From a checkpoint of a small mixture-of-experts model trained on Wikipedia.
Experts: 96 SwiGLU neurons an expert, 2 picks a token, a sigmoid router.
Training: a variant of Muon for the experts, 575M tokens, 8773 steps.
Below are experts of layer 4 (counted from 0) of a mixture-of-experts language model. Rows are named router (the router's row for the expert) and show model dimensions 0-63. Each number is 50 + 10 x the weight over its row's rms, rounded and kept within 0 to 99.
After each expert's rows: "gets" lists some tokens that make up at least twice as much of what it gets as of all text. This comes from a sample of Wikipedia text that the model never trained on. Tokens count by the router's weight.

# expert 4
router:59 62 46 61 44 38 42 59 69 47 60 61 29 40 58 36 54 44 45 69 55 45 61 50 42 37 67 51 36 52 70 33 63 55 31 47 54 59 40 38 45 48 45 42 49 57 51 63 46 53 52 48 64 48 63 42 41 44 57 55 67 60 72 44
gets: " |", ",", " (", ";", ":", " with"

# expert 1
router:73 49 37 58 33 30 41 67 67 56 43 44 45 54 56 33 62 34 48 72 51 47 68 63 42 36 79 52 63 59 67 31 62 50 55 56 60 54 41 44 56 54 40 30 56 54 57 48 41 46 50 43 60 36 50 44 34 50 67 52 54 53 47 40
gets: " ", " 19", "'", " re", "-", " st"

# expert 14
router:51 42 47 51 43 34 37 68 62 45 52 54 53 36 40 36 51 61 69 49 38 48 72 65 45 32 72 46 35 65 90 44 61 49 31 52 46 55 47 44 53 50 50 44 58 50 51 50 39 41 55 36 51 43 59 58 47 63 53 54 61 45 40 49
gets: " in", " and", "-", " to", "\n", "|"

# expert 2
router:78 59 42 41 58 43 51 61 68 62 59 56 46 46 46 51 67 40 38 46 45 54 62 63 39 39 66 62 46 78 60 37 69 63 45 41 62 38 37 41 39 36 44 40 47 60 53 42 61 57 45 32 53 36 57 56 39 54 49 54 55 42 63 35
gets: ".", "\n", ")", "\"", " (", "%"

# expert 11
router:63 81 34 67 51 37 52 55 77 59 46 53 47 57 48 51 64 48 52 51 47 64 49 50 35 45 64 43 49 57 74 35 39 51 48 49 61 34 53 56 61 52 46 51 52 54 51 72 45 51 47 54 50 51 61 38 31 40 63 42 52 46 44 46
gets: "\n", "s", "th", "g", "in", "d"

# expert 12
router:60 45 44 69 43 39 59 75 57 51 55 60 38 58 26 47 53 56 52 60 51 58 62 51 30 37 70 63 49 53 56 37 39 74 58 49 51 40 37 39 40 57 37 45 54 60 54 49 46 60 42 41 66 31 70 36 42 58 54 54 60 49 55 49
gets: "s", "ment", "ation", "ion", "ity", "er"

# expert 9
router:61 65 48 69 53 33 39 66 52 47 46 48 38 47 63 55 78 58 46 55 39 41 72 61 46 44 72 52 51 70 54 43 54 45 60 48 72 48 42 53 52 45 40 55 47 55 47 61 36 46 52 42 47 34 47 50 36 58 62 53 58 47 54 47
gets: "ri", "ra", "or", "la", "re", "ur"

# expert 0
router:64 55 42 66 48 33 32 68 58 54 54 53 46 59 37 45 68 50 47 51 39 52 55 47 45 32 59 73 53 63 66 36 51 56 55 46 57 45 49 57 57 37 53 52 57 52 46 59 36 59 39 51 69 47 56 48 44 54 33 59 62 58 56 36
gets: "ed", " was", "ing", "s", " is", " were"

# expert 10
router:62 49 41 70 47 31 38 72 58 48 56 52 36 54 34 50 50 38 55 60 43 48 64 45 42 42 77 47 42 60 76 24 45 48 44 35 45 65 41 39 55 44 39 46 57 46 35 59 40 55 49 52 54 34 49 36 56 60 57 63 52 45 45 48
gets: " the", " of", " The", " for", " his", " a"

# expert 15
router:58 45 63 57 59 52 44 57 59 37 52 41 37 49 58 49 64 51 59 67 51 63 59 54 23 27 61 48 46 71 51 32 51 64 46 44 66 28 46 41 35 33 49 56 54 49 61 54 44 43 55 36 47 39 63 46 56 62 55 60 56 48 44 41
gets: "k", "y", "a", "an", "z", "e"

# expert 3
router:68 60 60 69 49 39 39 64 70 53 65 36 43 45 61 38 53 52 42 57 51 50 63 65 52 27 67 54 33 63 70 16 42 55 45 45 55 49 47 54 64 49 32 38 55 48 55 60 45 52 46 35 55 48 54 44 35 49 56 46 61 47 43 49
gets: " ", " re", " as", " de", " Re", " con"

# expert 13
router:56 41 41 62 50 43 56 68 49 52 61 56 44 46 46 34 55 55 56 64 43 53 52 51 34 36 68 61 54 59 70 33 46 58 43 48 61 45 46 43 40 39 44 49 55 54 57 61 30 54 50 48 55 51 51 38 38 55 38 73 46 53 46 34
gets: "al", "ly", "ed", "ian", "ic", "ing"

# expert 7
router:54 49 49 49 50 48 48 59 61 40 53 45 46 52 60 65 67 44 56 51 40 54 62 49 50 32 65 51 34 68 55 28 33 60 58 51 55 50 42 49 48 34 55 60 70 53 50 61 45 42 53 48 62 41 57 52 49 67 63 56 45 50 66 50
gets: "i", "o", " he", "c", "e", "ri"

# expert 5
router:69 47 41 63 57 38 48 57 70 52 52 25 49 59 58 31 49 32 46 66 55 57 67 44 45 30 67 52 52 72 71 39 40 58 58 43 50 42 52 44 37 41 39 51 56 54 44 46 39 46 54 33 57 48 60 54 54 57 57 66 67 53 53 39
gets: " a", " A", " 1", " 2", " 3", " 0"

# expert 8
router:53 43 41 66 60 46 43 55 64 48 52 37 28 54 42 37 70 49 50 66 52 57 70 53 41 30 50 62 46 58 79 35 42 47 48 45 63 56 42 33 41 46 38 36 63 42 47 46 39 41 31 42 63 59 46 35 31 50 58 53 49 54 45 50
gets: " F", " P", " G", "-", " C", " S"